From a checkpoint of a small mixture-of-experts model trained on Wikipedia.
Size: 12 layers, 66.4M parameters.
Below are experts of layer 7 (counted from 0) of a mixture-of-experts language model. Rows are named router (the router's row for the expert), up (a neuron's input weights, with its number) and show model dimensions 96-127. Each number is 50 + 12 x the weight over its row's rms, rounded and kept within 0 to 99.
Before each expert's rows: a language model's description of what the expert responds to. This comes from a sample of Wikipedia text that the model never trained on.

# expert 57
Apostrophes and encoded bytes. Apostrophes in minute marks, elisions and names (80', d'Affaires, D'Angelo) plus raw bytes of Thai or Japanese text.
router:50 44 71 41 55 49 45 57 62 51 47 41 53 66 53 32 44 69 48 35 59 41 40 52 46 17 28 45 43 19 53 61
up0:46 53 52 59 40 60 54 43 41 47 51 49 77 66 55 38 44 52 30 44 27 52 62 40 49 39 25 58 66 53 55 26
up1:65 40 67 62 42 53 49 70 61 54 66 43 22 43 32 60 48 67 56 42 51 36 31 62 50 35 47 53 47 65 51 58
up2:64 42 57 79 52 34 36 30 28 50 48 65 60 39 68 30 49 35 43 20 52 50 58 33 54 49 51 39 49 33 56 41
up3:60 50 53 42 55 56 59 80 46 62 73 46 44 40 44 69 38 49 53 65 43 69 45 44 32 45 32 62 55 50 70 59
up4:57 63 56 64 63 19 54 59 20 58 58 57 45 23 61 44 37 67 62 46 57 64 61 58 57 63 63 55 43 66 41 37
up5:62 26 57 57 48 36 35 83 37 42 79 46 49 49 68 25 42 36 44 38 47 70 51 48 47 50 54 54 48 61 44 49
up6:27 58 49 62 36 50 46 69 51 36 43 42 70 37 39 63 43 44 63 49 35 59 52 69 59 47 62 49 54 49 55 34
up7:46 58 41 45 34 53 47 49 55 55 60 71 80 60 50 48 37 26 15 52 64 49 78 54 44 55 49 64 68 61 38 57
up8:55 40 70 38 45 56 65 57 69 47 49 46 33 37 63 54 58 57 67 47 42 56 50 46 59 33 68 52 32 70 34 67
up9:39 66 45 44 63 29 20 84 44 45 61 62 47 50 51 66 35 53 56 47 26 40 46 50 26 72 53 59 36 24 52 51
up10:57 43 62 63 63 50 57 42 57 46 36 45 51 48 53 27 37 53 67 62 67 38 73 48 52 31 38 31 63 43 31 62
up11:50 34 43 50 27 66 67 54 56 65 57 49 41 61 55 47 22 70 62 43 62 52 53 22 47 39 37 60 64 45 52 53
up12:59 53 65 42 62 40 58 58 71 60 58 41 45 61 49 44 52 44 37 43 44 55 47 58 41 55 23 54 39 49 49 48
up13:51 58 32 59 37 37 56 40 52 45 55 57 56 35 38 48 45 54 50 55 50 52 47 55 32 59 71 38 33 50 58 47
up14:36 43 63 50 69 60 56 43 45 42 44 65 59 40 78 32 33 32 40 42 52 40 44 46 28 54 57 56 60 32 56 61
up15:47 45 60 48 59 40 53 53 42 28 41 31 27 55 50 29 65 38 30 51 32 57 47 43 43 56 47 46 38 43 50 27
up16:47 66 44 69 54 37 50 54 71 52 46 43 35 55 72 51 58 51 57 29 38 48 38 66 29 45 43 36 57 65 40 64
up17:44 40 70 53 51 47 63 61 49 44 32 40 61 42 64 56 38 59 42 61 43 43 53 50 43 31 78 57 62 51 52 44
up18:69 52 52 54 33 51 60 48 55 48 46 40 46 36 25 63 36 32 56 79 42 54 46 71 46 43 63 46 36 62 20 68
up19:42 55 45 49 64 54 75 25 73 58 65 27 40 53 59 48 72 50 53 52 47 44 57 50 63 59 58 65 71 50 31 37
up20:55 55 56 64 63 59 57 48 76 57 49 47 29 48 36 25 58 51 58 31 52 47 52 35 41 29 56 62 69 82 30 48

# expert 7
Table cell separators. Pipe characters between cells in wiki tables of election results, sports standings and race results, typically after a name or party.
router:56 53 60 12 30 32 41 52 46 49 93 60 63 56 65 54 60 40 52 56 37 66 38 47 35 58 68 67 51 44 53 65
up0:57 32 58 28 68 59 43 42 78 58 42 60 42 53 37 39 43 70 66 68 43 58 50 48 57 45 85 62 34 38 42 26
up1:62 37 66 68 65 36 58 49 47 64 66 68 53 46 61 35 40 46 48 52 53 46 52 30 50 67 31 56 28 50 43 63
up2:76 47 65 40 47 56 41 42 31 54 28 57 56 36 67 55 57 66 45 54 37 54 47 53 55 34 30 35 73 62 53 50
up3:61 33 67 36 53 72 59 54 38 66 37 68 54 47 59 49 46 46 24 45 40 42 47 67 44 43 52 67 63 33 50 55
up4:45 42 53 58 60 55 34 50 62 46 52 33 41 32 53 36 37 77 56 50 46 41 43 39 57 58 60 56 47 43 59 46
up5:50 40 47 45 65 52 63 88 71 45 46 44 53 36 63 43 50 50 41 62 51 28 61 23 60 53 42 26 43 75 53 45
up6:45 30 54 61 50 55 78 47 55 43 48 49 77 43 63 30 39 43 70 64 50 60 60 59 55 52 62 58 44 49 39 51
up7:65 46 65 42 70 41 40 56 68 62 55 23 55 54 54 51 75 36 33 63 39 45 45 40 65 41 56 54 63 59 31 62
up8:64 62 64 46 57 50 51 50 49 41 41 52 36 54 39 59 47 54 43 48 41 39 70 56 42 63 62 51 40 58 46 47
up9:59 52 39 42 93 44 51 51 47 54 50 56 48 58 55 69 55 44 55 73 50 40 43 52 52 53 60 74 41 75 69 50
up10:38 41 59 43 50 67 27 56 50 62 68 52 48 46 48 54 45 41 34 52 42 31 40 71 73 83 49 50 51 54 55 64
up11:54 41 57 50 42 55 47 60 43 53 58 49 52 59 68 64 39 36 47 55 51 48 29 51 73 47 63 48 60 66 29 41
up12:53 32 54 43 16 64 63 48 45 58 55 28 57 56 58 70 65 49 59 46 36 42 27 57 68 31 29 43 55 25 54 57
up13:39 65 43 48 48 48 64 71 32 37 55 42 48 63 32 93 57 40 43 61 50 58 59 33 51 67 55 47 46 63 41 65
up14:40 38 69 50 49 47 59 52 59 56 57 33 37 43 55 49 61 52 49 58 46 85 27 53 56 59 32 44 37 28 60 42
up15:66 67 66 39 56 48 48 55 36 33 66 39 45 49 56 60 55 59 49 56 50 73 66 62 72 17 37 52 56 58 71 65
up16:56 47 50 63 71 60 55 39 68 46 46 59 37 43 57 31 32 63 60 60 37 63 56 62 44 62 35 58 45 44 55 42
up17:27 45 53 63 36 31 58 45 46 36 46 42 60 62 73 69 23 43 47 41 40 68 49 69 71 42 68 52 55 42 63 38
up18:48 57 53 39 49 36 67 38 33 46 36 47 54 33 70 52 44 53 20 40 41 56 55 57 59 45 65 46 48 59 52 45
up19:61 64 42 38 56 48 70 54 37 56 46 50 59 50 58 62 60 37 59 37 57 72 62 58 48 61 47 76 81 43 43 30
up20:38 47 40 53 76 36 60 38 33 32 44 52 53 60 59 61 39 47 38 34 42 36 33 65 45 67 51 51 41 36 54 51

# expert 44
Prepositions after nouns. Prepositions following institutional or title nouns, chiefly of in names like House of Representatives, State Library of, plus for, to, during, between.
router:50 41 57 59 58 72 57 42 61 45 39 55 56 34 49 64 50 37 34 46 54 60 74 46 28 67 56 47 55 72 43 59
up0:45 59 53 41 54 51 31 51 39 39 49 31 34 43 48 70 53 56 48 66 39 52 65 47 46 55 34 23 47 58 49 52
up1:49 41 47 49 61 60 35 44 61 72 63 50 65 33 65 59 51 55 47 47 38 33 36 54 30 66 49 57 70 34 33 44
up2:40 35 33 42 44 40 54 61 52 56 53 60 79 41 54 38 25 61 55 34 57 49 20 56 19 49 43 48 66 87 46 41
up3:26 72 47 53 61 44 43 54 08 55 42 29 58 52 57 60 67 54 29 45 47 47 53 70 58 22 54 42 57 53 55 53
up4:51 48 60 53 59 55 53 52 49 37 64 43 52 69 31 44 38 50 34 40 43 37 50 78 55 41 44 35 75 68 60 64
up5:43 38 56 49 63 68 55 49 74 40 58 53 34 62 56 44 46 40 53 45 33 38 56 52 57 48 34 64 29 27 37 33
up6:64 42 65 86 59 70 38 61 52 52 43 44 33 52 44 38 57 44 59 57 61 33 61 62 38 53 49 54 38 41 43 40
up7:53 52 60 51 48 61 62 59 37 58 56 37 43 54 43 39 47 53 61 58 61 55 52 33 54 59 56 60 45 60 45 33
up8:45 55 44 61 52 36 46 54 38 55 61 41 71 36 37 67 68 53 41 64 61 48 51 44 64 42 48 60 44 32 55 62
up9:30 28 53 69 47 60 41 51 66 57 50 34 65 33 34 49 41 61 38 56 60 48 41 51 54 58 59 67 40 51 47 64
up10:53 58 44 59 51 62 48 40 40 41 36 45 56 42 59 47 62 40 63 47 65 46 50 63 51 54 50 44 54 46 42 25
up11:63 42 44 50 50 50 46 57 39 64 31 34 49 41 49 46 33 67 47 39 50 29 45 50 39 35 54 30 59 48 50 55
up12:48 38 39 56 63 56 65 49 51 66 18 50 29 37 40 57 66 49 53 37 69 44 38 37 24 37 33 59 47 32 62 64
up13:47 57 69 43 45 49 39 52 58 71 55 32 36 40 32 52 36 54 28 44 42 50 51 43 40 40 47 48 25 55 63 55
up14:27 68 43 30 59 33 40 54 33 35 37 56 60 35 37 77 40 45 58 67 42 56 60 55 51 50 42 54 65 82 40 44
up15:65 44 45 63 54 54 53 43 58 37 52 49 60 52 62 65 61 50 69 50 29 65 41 50 60 44 53 66 56 44 40 51
up16:52 55 44 13 65 69 50 50 46 58 59 70 58 65 60 53 42 70 60 40 35 58 53 51 62 46 50 47 52 46 72 60
up17:37 41 62 48 38 52 58 22 55 31 40 35 49 43 76 70 56 47 36 17 36 37 42 33 44 45 51 48 69 42 68 45
up18:40 53 45 22 39 59 42 76 50 54 50 44 47 57 61 62 54 56 54 65 46 63 51 58 55 40 25 43 32 41 58 39
up19:51 27 59 51 41 53 60 58 54 36 32 49 41 45 33 34 24 49 45 67 59 66 47 57 39 52 37 51 53 58 32 44
up20:60 56 72 64 54 55 60 47 54 63 36 57 57 44 38 29 45 29 26 49 53 40 82 44 56 40 67 65 93 27 52 53

# expert 35
Line breaks and CJK bytes. Line breaks after titles, names and infobox entries, plus byte pieces of Chinese or Japanese characters and some mid-word fragments.
router:43 55 74 55 35 51 45 37 50 51 22 46 79 37 38 44 59 60 27 32 26 35 53 46 60 51 46 63 54 54 41 46
up0:69 30 41 56 33 60 37 50 47 44 64 59 20 66 30 32 43 64 51 40 42 52 39 68 60 60 38 60 39 39 45 44
up1:55 39 33 32 48 45 43 46 47 46 57 43 59 54 54 54 44 64 49 55 59 48 39 36 49 64 26 53 47 48 41 42
up2:49 63 46 42 59 73 63 39 29 47 47 50 36 67 42 33 57 47 57 37 23 49 48 58 30 58 48 48 44 37 40 63
up3:64 42 24 43 63 42 50 59 35 58 59 54 71 53 37 36 32 53 43 52 32 47 52 53 36 56 63 45 33 51 42 34
up4:54 57 65 67 39 53 44 37 56 52 61 47 72 42 53 56 39 44 39 41 53 51 56 29 34 53 52 79 30 45 57 45
up5:50 79 62 34 46 52 55 40 52 44 35 36 64 52 62 59 66 32 56 59 66 27 63 58 48 50 76 74 62 64 54 42
up6:24 52 57 51 72 52 53 60 26 45 49 64 59 37 61 54 43 59 19 43 49 55 39 43 27 33 54 58 45 38 37 55
up7:55 64 50 59 34 74 44 48 64 38 60 36 59 36 72 44 46 59 31 54 64 52 58 52 34 43 68 62 64 41 41 55
up8:41 40 53 56 61 55 62 48 29 51 40 60 43 30 46 45 54 72 43 63 47 54 42 39 55 49 72 59 51 34 55 63
up9:51 40 52 50 41 44 23 47 35 56 56 43 35 40 46 50 56 58 38 48 44 53 42 40 65 46 52 53 40 45 71 41
up10:30 67 55 45 43 45 43 33 61 44 43 53 63 44 63 51 37 57 23 56 52 55 78 58 42 58 55 45 75 55 34 71
up11:63 47 41 42 54 52 40 47 46 53 39 60 72 50 68 73 61 46 63 47 25 39 39 60 41 58 41 45 53 43 40 59
up12:33 25 60 39 53 40 41 36 51 21 41 48 68 48 52 45 38 50 57 54 60 41 48 65 34 69 58 68 51 51 51 35
up13:41 53 55 72 54 58 58 45 32 46 36 59 58 37 63 22 46 62 56 58 51 46 47 58 46 50 57 68 50 25 43 54
up14:60 64 57 60 66 63 61 19 40 59 45 47 77 47 38 38 47 37 49 42 57 63 47 27 42 50 47 57 70 49 51 57
up15:57 58 75 47 48 46 64 54 72 68 56 39 53 48 48 32 39 55 74 49 52 49 48 55 50 54 67 63 63 62 52 57
up16:37 57 52 37 62 75 68 64 52 49 75 33 57 74 37 45 52 61 53 31 58 61 39 49 57 55 76 76 52 54 40 64
up17:60 29 33 39 60 38 54 59 47 46 54 47 53 65 41 34 16 69 35 46 26 51 60 39 53 59 28 39 49 45 45 54
up18:19 35 38 46 41 47 37 27 68 66 16 54 30 54 43 83 67 61 56 36 36 52 46 72 50 81 42 47 46 47 56 54
up19:37 43 31 48 53 39 31 81 60 44 69 50 53 40 45 73 64 61 55 56 53 50 49 60 42 32 42 43 41 46 55 51
up20:28 45 42 57 48 47 35 70 44 43 52 54 39 32 60 33 56 30 60 61 65 43 47 47 61 36 57 67 39 62 47 57

# expert 25
Prepositions after verbs. Prepositions after participles or nouns that introduce a following noun phrase, such as made from, organized in, rendered in, within.
router:91 39 39 52 51 58 58 57 91 32 46 60 34 60 41 54 31 59 50 55 35 53 47 58 36 36 47 33 33 69 58 52
up0:45 64 52 46 53 60 46 58 64 83 60 42 55 65 44 53 46 68 37 60 75 50 51 53 47 44 60 66 63 42 64 49
up1:35 49 67 60 66 64 29 47 46 63 68 39 74 47 46 65 28 54 72 59 50 53 53 48 49 82 83 53 43 56 55 56
up2:61 47 41 40 47 55 47 55 51 68 40 77 29 42 40 46 53 36 66 55 52 36 38 65 61 50 41 42 48 43 47 35
up3:49 33 49 40 42 46 40 46 89 55 54 40 41 45 53 51 43 42 38 43 63 50 73 56 42 52 37 53 51 51 39 69
up4:54 40 48 39 51 38 53 52 63 61 63 48 54 51 41 56 47 47 35 54 38 23 56 67 75 55 27 38 61 63 51 59
up5:49 49 36 68 66 33 37 53 64 47 42 54 51 36 46 63 23 44 28 46 20 61 46 45 28 34 62 54 38 65 65 52
up6:50 62 56 70 47 47 48 57 51 48 44 43 34 57 55 35 68 44 48 25 46 55 52 37 38 26 43 53 69 71 51 33
up7:69 57 46 45 74 50 50 36 57 53 58 56 54 46 20 53 42 30 58 40 62 55 66 69 62 46 56 37 38 64 52 54
up8:56 62 59 78 58 63 50 44 50 33 59 49 45 32 39 33 39 65 40 68 58 40 61 34 49 53 53 64 52 45 45 37
up9:41 62 55 50 47 31 51 56 39 60 28 35 43 47 61 31 37 51 56 57 59 38 67 56 49 37 52 59 27 51 56 56
up10:60 54 53 45 41 33 48 43 39 57 47 41 34 59 41 51 38 54 68 47 28 33 50 62 62 35 36 52 26 46 41 41
up11:68 62 46 60 46 49 49 74 53 71 58 52 41 34 58 48 39 63 39 56 40 52 40 42 51 39 57 63 37 65 47 38
up12:56 63 42 43 46 53 63 58 35 53 34 58 28 52 64 21 46 36 45 35 36 43 63 51 55 40 49 35 46 55 43 49
up13:54 37 67 54 32 53 61 57 54 54 32 47 47 43 38 61 53 57 57 62 33 51 22 50 42 39 46 68 48 44 56 57
up14:53 66 58 38 37 58 46 50 50 56 42 42 57 50 55 53 38 53 38 64 58 49 39 55 60 37 55 66 40 41 61 60
up15:42 38 37 49 44 60 60 67 53 46 21 30 62 38 37 36 40 41 31 47 70 88 48 44 40 40 58 51 50 58 20 47
up16:56 31 56 44 56 40 35 65 55 52 55 52 61 54 55 66 63 39 51 40 60 35 42 53 82 48 37 45 48 50 70 46
up17:29 34 32 50 32 66 45 47 63 35 44 51 73 46 40 61 39 32 51 50 50 55 57 48 50 53 47 44 57 47 47 64
up18:59 53 66 46 60 45 55 57 40 62 77 33 49 40 50 49 57 54 43 54 20 45 40 39 41 19 38 54 39 43 59 50
up19:47 47 40 58 45 37 66 64 47 38 46 27 39 58 60 36 45 63 52 48 50 61 45 52 65 41 38 67 41 60 58 51
up20:49 40 42 54 65 49 53 43 46 51 40 54 27 49 60 39 49 56 57 60 31 37 68 56 74 37 61 32 36 43 34 59

# expert 41
Sports competition names. Words in names of leagues, championships and teams, such as Olympic, NCAA, UEFA, Cup, and Division I in season titles.
router:44 62 70 43 57 60 49 50 54 58 68 49 59 58 41 59 55 41 38 40 45 70 60 43 55 43 60 61 59 39 48 60
up0:37 49 62 31 53 42 43 51 43 52 27 42 38 49 47 46 37 56 62 30 41 51 55 56 55 54 51 52 54 51 60 54
up1:46 25 50 57 51 42 64 60 73 37 48 53 55 40 47 74 52 39 38 63 46 50 38 57 35 64 41 43 26 56 50 52
up2:64 65 54 70 48 37 63 50 55 46 69 36 53 42 42 73 23 65 37 63 41 34 54 45 46 54 62 55 59 51 53 53
up3:39 55 80 67 63 61 41 56 53 44 39 45 67 53 59 62 61 41 52 71 45 38 55 62 36 61 46 67 48 49 65 55
up4:45 35 54 53 47 23 64 30 42 41 57 57 50 35 44 53 29 38 42 58 36 28 54 45 58 78 40 36 42 74 52 29
up5:57 49 71 52 79 49 66 41 42 69 74 69 23 58 37 48 52 36 35 42 54 53 56 52 81 60 49 62 55 32 54 46
up6:66 38 53 69 43 56 61 43 31 41 48 32 50 38 51 50 46 57 51 40 60 52 45 59 67 57 36 46 50 33 58 52
up7:35 49 57 44 14 55 39 25 61 53 39 45 32 44 58 46 31 63 31 77 57 59 49 50 46 36 35 70 48 43 20 63
up8:46 62 39 48 62 52 65 65 21 57 65 29 52 32 59 45 34 50 47 32 55 65 62 47 56 51 52 39 43 63 27 55
up9:54 51 63 57 37 45 40 68 53 38 34 59 53 40 53 37 65 77 60 42 64 35 46 44 33 36 58 43 58 49 38 28
up10:39 45 72 45 50 75 46 58 52 53 40 46 50 41 48 40 60 44 45 51 50 42 66 68 44 65 61 42 41 40 29 40
up11:37 49 36 41 62 33 60 48 36 65 56 61 48 45 54 52 48 61 60 49 68 64 69 38 65 66 48 46 63 54 64 44
up12:69 45 51 62 54 54 71 53 36 34 42 59 48 55 36 53 29 49 53 53 43 43 71 70 64 68 69 46 65 48 54 41
up13:53 77 32 62 60 40 44 37 27 47 63 34 69 52 62 55 59 39 48 18 54 37 56 46 46 55 41 61 67 42 53 48
up14:47 49 63 55 37 43 54 52 62 57 55 62 40 69 49 40 45 42 38 83 50 35 40 48 45 57 58 49 54 34 41 47
up15:51 54 76 32 45 41 46 51 39 46 57 47 39 64 40 32 48 42 56 59 43 47 65 31 53 74 54 32 39 49 57 61
up16:65 43 64 53 51 36 36 56 51 50 69 48 66 85 39 51 49 56 38 67 50 54 53 38 41 46 56 47 45 57 36 44
up17:76 67 57 37 57 59 44 47 69 84 58 54 42 48 65 42 60 68 61 39 34 42 53 41 55 42 66 39 60 45 81 52
up18:48 62 35 61 70 61 28 40 41 46 44 47 68 58 54 34 56 55 64 42 59 41 49 39 40 58 39 51 71 45 61 56
up19:39 59 42 42 48 58 56 54 39 52 40 46 43 76 57 59 63 44 70 29 51 47 68 57 49 80 44 28 45 38 64 38
up20:51 36 53 52 52 57 53 60 34 43 54 56 52 57 54 53 43 52 63 48 57 38 63 61 40 41 64 61 50 25 53 62

# expert 1
Foreign word fragments. Mid-word pieces of non-English names and words, and slashes in pronunciation language tags, such as Cre-mon-ese, Fé-min-ine, /de/, /fr/.
router:56 38 56 44 36 46 52 44 46 65 28 82 20 57 39 50 56 59 45 60 39 64 34 54 50 31 62 38 47 42 28 81
up0:33 49 52 46 27 52 44 38 50 46 46 60 66 46 50 52 65 72 73 33 53 66 58 49 71 58 55 61 40 67 27 57
up1:38 51 56 32 42 73 52 47 39 52 55 49 53 48 60 53 59 61 33 72 50 35 37 48 31 49 19 53 42 40 43 41
up2:52 69 51 47 35 72 59 34 59 55 61 59 62 50 78 67 40 49 35 48 50 50 40 47 37 43 56 57 33 50 71 50
up3:68 56 67 37 30 46 56 61 70 53 64 59 34 55 44 58 36 53 61 64 45 56 60 64 45 54 48 46 64 55 43 45
up4:45 46 49 42 35 60 45 46 48 49 41 34 31 54 37 52 49 30 72 34 56 44 62 56 43 46 46 52 43 48 27 47
up5:59 64 47 58 42 57 38 68 63 68 51 65 49 61 59 70 54 58 55 51 39 67 60 52 49 61 44 55 64 51 41 69
up6:77 74 59 72 52 30 64 47 35 47 51 52 30 45 52 68 56 64 66 46 48 51 48 42 36 61 44 51 57 42 62 40
up7:26 53 44 58 38 54 50 61 28 61 52 49 42 53 46 52 52 55 51 51 38 49 73 53 55 66 52 66 51 32 41 44
up8:62 66 50 55 40 31 35 48 63 42 52 77 58 54 40 48 54 48 72 50 63 53 59 48 58 59 40 43 58 33 42 51
up9:37 33 45 73 59 45 50 20 48 39 37 71 47 42 63 35 47 62 31 39 41 50 58 52 52 48 44 73 67 54 37 50
up10:58 51 59 65 49 43 60 52 59 37 42 47 54 48 61 47 40 49 46 40 29 47 65 71 57 37 48 52 50 45 58 35
up11:61 57 41 53 49 24 27 36 39 59 37 56 38 31 55 53 35 69 71 41 58 47 49 34 54 42 51 38 23 39 45 35
up12:48 49 61 34 20 58 27 29 48 54 49 42 43 58 45 52 46 40 22 49 49 48 41 42 52 49 60 56 73 57 24 47
up13:33 60 52 60 48 68 32 53 39 69 49 62 36 64 48 28 33 57 61 52 36 65 55 50 48 16 40 51 51 49 47 45
up14:45 42 51 37 57 33 54 58 58 61 46 70 42 34 68 43 59 43 46 25 17 52 68 50 37 46 58 50 54 70 46 58
up15:56 58 55 42 51 57 40 29 43 56 44 61 71 42 53 57 56 56 47 41 55 55 42 35 47 38 40 57 67 44 47 39
up16:43 57 36 43 59 65 40 55 46 45 43 32 43 54 45 60 62 45 65 65 38 49 60 46 46 62 71 31 64 44 37 50
up17:52 51 73 44 67 36 38 43 63 33 57 53 52 67 32 47 35 43 63 38 41 57 35 46 42 51 40 45 68 61 57 34
up18:62 68 32 57 32 61 54 24 48 49 51 62 58 51 70 48 39 19 44 56 51 53 38 50 55 73 55 40 36 38 38 39
up19:55 55 58 53 67 49 55 48 44 39 58 58 24 39 48 57 51 51 32 38 63 37 49 68 47 54 55 52 45 53 39 60
up20:36 47 69 38 48 44 64 40 49 52 42 55 73 47 33 27 67 66 43 36 38 37 53 62 52 26 58 45 60 41 40 58

# expert 30
Plural noun endings. Plural suffix s or es attached to nouns, such as contracts, tribunals, changes, eds., in ordinary prose and lists.
router:45 42 57 46 65 48 33 35 47 34 47 54 42 50 45 51 67 38 43 39 40 56 54 41 48 12 49 59 46 57 53 51
up0:38 35 52 48 41 70 38 55 31 55 51 58 37 46 33 58 31 58 84 35 36 47 40 38 38 43 58 48 45 72 41 41
up1:47 47 64 60 78 46 90 51 58 49 45 39 22 50 53 57 39 45 70 37 55 47 50 49 42 39 61 37 57 41 56 52
up2:54 54 45 53 42 60 38 46 54 37 46 32 64 40 55 58 60 61 44 59 52 48 32 62 82 64 44 45 51 16 69 50
up3:43 58 60 30 43 40 46 46 36 42 52 44 58 55 63 63 71 52 37 62 75 56 58 33 46 64 52 49 62 57 54 38
up4:49 42 55 56 37 31 79 38 64 55 58 60 62 42 45 47 66 54 46 61 43 63 71 66 46 40 47 57 47 58 55 54
up5:42 39 47 54 52 42 53 46 59 43 40 65 56 46 47 58 47 30 61 38 69 58 62 41 51 38 73 52 42 38 47 48
up6:36 59 71 62 59 57 66 55 47 45 64 68 42 53 54 38 52 49 32 56 45 50 35 58 50 63 33 42 39 70 64 49
up7:44 50 58 81 76 28 58 55 69 73 55 33 21 53 51 56 39 42 38 65 62 61 67 48 43 23 59 66 48 39 57 44
up8:45 68 44 24 71 51 29 52 60 58 56 65 56 48 45 25 49 29 40 70 62 46 35 44 39 35 51 31 54 36 40 47
up9:47 44 50 65 52 26 33 49 47 52 43 43 50 58 51 60 50 82 45 50 40 54 59 35 43 37 58 50 40 47 67 55
up10:38 58 39 59 46 81 45 40 53 49 61 38 37 38 42 22 43 32 48 43 55 44 50 55 60 53 47 38 65 36 55 49
up11:45 44 28 44 52 77 35 63 70 56 41 61 56 57 31 36 54 40 45 57 47 46 57 64 63 46 28 34 48 54 56 55
up12:50 35 42 44 42 77 67 52 73 47 48 41 64 62 46 57 42 46 73 57 20 58 35 27 64 54 58 47 60 58 53 38
up13:65 43 87 58 63 46 54 58 56 62 37 24 54 52 60 62 54 61 45 59 45 55 45 59 29 43 65 53 60 32 58 60
up14:41 57 45 61 36 52 47 35 42 61 48 73 40 39 35 42 39 76 46 44 48 44 37 55 45 32 64 44 66 48 54 64
up15:50 19 54 35 52 45 50 52 61 61 54 55 57 61 49 31 62 34 64 46 57 34 50 44 47 50 69 61 53 62 46 42
up16:49 65 47 37 50 55 69 41 28 53 57 42 44 46 40 46 40 64 49 33 29 50 50 64 46 25 44 53 57 34 43 43
up17:39 55 37 64 47 52 67 40 54 69 71 66 72 28 40 51 41 57 44 51 47 62 36 65 87 58 63 62 32 56 51 55
up18:39 44 55 55 77 34 52 51 62 48 29 40 44 56 53 43 25 44 44 39 20 67 41 52 26 36 40 63 42 48 74 44
up19:65 43 57 41 61 70 63 56 63 28 48 28 41 54 48 54 32 45 55 31 51 59 45 51 48 39 35 46 49 54 62 72
up20:44 44 43 49 60 62 35 56 31 45 66 66 73 37 60 66 27 51 42 56 43 51 54 48 29 39 39 32 62 39 35 49

# expert 13
Capitalized word openings. Opening pieces of capitalized names and titles split into subwords, such as So in Soho, Ab in Abbadon, Maj in Majeure.
router:70 39 36 36 43 60 47 38 47 47 50 64 60 58 30 43 41 56 46 83 55 48 46 43 38 50 21 58 38 43 33 35
up0:34 56 57 53 44 55 54 53 38 59 58 47 41 50 62 41 32 86 52 55 22 58 42 43 54 56 59 54 54 52 66 47
up1:25 59 43 58 59 53 48 45 42 38 50 54 62 55 52 48 25 69 68 63 26 44 53 36 60 51 56 38 81 65 43 36
up2:49 47 58 42 57 84 67 21 63 40 25 60 53 67 50 71 40 45 58 48 41 59 67 67 54 46 53 66 45 51 46 62
up3:63 35 42 47 47 47 56 32 33 46 50 33 55 46 67 64 51 47 61 66 62 39 48 52 30 39 43 55 39 45 69 65
up4:42 70 50 27 85 67 45 53 46 32 35 41 56 50 50 63 47 79 46 54 56 40 47 42 31 48 42 36 64 34 56 43
up5:54 50 52 52 64 42 40 61 56 23 59 38 48 55 39 32 42 49 46 57 43 51 46 47 32 42 52 22 31 64 59 45
up6:48 52 35 44 51 47 47 55 29 41 69 46 66 51 56 42 37 46 48 56 54 34 41 57 70 49 60 57 48 46 20 35
up7:27 66 77 68 63 57 37 58 54 43 50 54 52 61 75 49 54 64 53 56 62 47 38 67 74 30 76 60 45 45 59 65
up8:45 49 40 42 52 71 33 34 50 57 55 32 62 26 45 36 33 56 41 47 79 48 42 74 56 54 60 51 67 37 43 44
up9:36 33 56 73 49 65 30 55 49 64 71 55 37 66 34 46 62 60 54 38 45 39 64 65 69 47 46 64 64 62 32 61
up10:56 33 54 46 36 68 46 51 34 67 42 37 43 49 59 60 45 31 17 49 61 56 53 38 53 41 40 40 37 57 63 31
up11:63 45 63 65 55 37 33 34 43 57 43 17 58 55 41 42 20 41 63 63 47 49 38 37 55 58 54 58 70 60 45 81
up12:44 54 47 35 48 47 77 47 50 52 75 64 83 63 51 40 40 45 33 71 58 47 53 45 58 58 43 58 58 70 53 61
up13:49 46 39 59 39 56 55 33 52 52 41 58 44 46 58 37 47 52 54 55 34 29 49 58 64 48 38 58 55 37 35 50
up14:21 35 49 54 69 63 58 48 61 38 70 54 52 51 59 60 62 53 58 29 48 50 42 76 62 55 37 55 50 65 61 54
up15:43 58 50 39 51 39 55 47 46 45 37 54 51 82 26 35 45 42 64 63 35 74 54 54 19 51 56 53 59 47 53 34
up16:37 49 80 59 49 47 30 66 41 17 67 54 49 65 56 61 58 79 39 39 39 55 62 39 61 62 39 49 59 76 57 45
up17:46 71 50 40 27 47 47 40 27 35 47 70 39 17 51 51 40 53 42 50 63 37 55 67 56 35 37 60 30 53 50 48
up18:62 64 45 54 41 37 63 55 54 61 57 59 18 62 65 65 68 45 57 44 33 39 50 48 45 51 54 23 53 48 49 57
up19:58 57 64 69 72 46 41 36 49 43 35 26 51 46 62 34 52 69 68 59 60 48 44 49 32 32 39 42 53 39 57 50
up20:49 61 37 17 46 46 60 49 47 65 55 66 41 58 34 61 51 28 39 55 58 52 29 44 41 71 44 40 64 72 41 56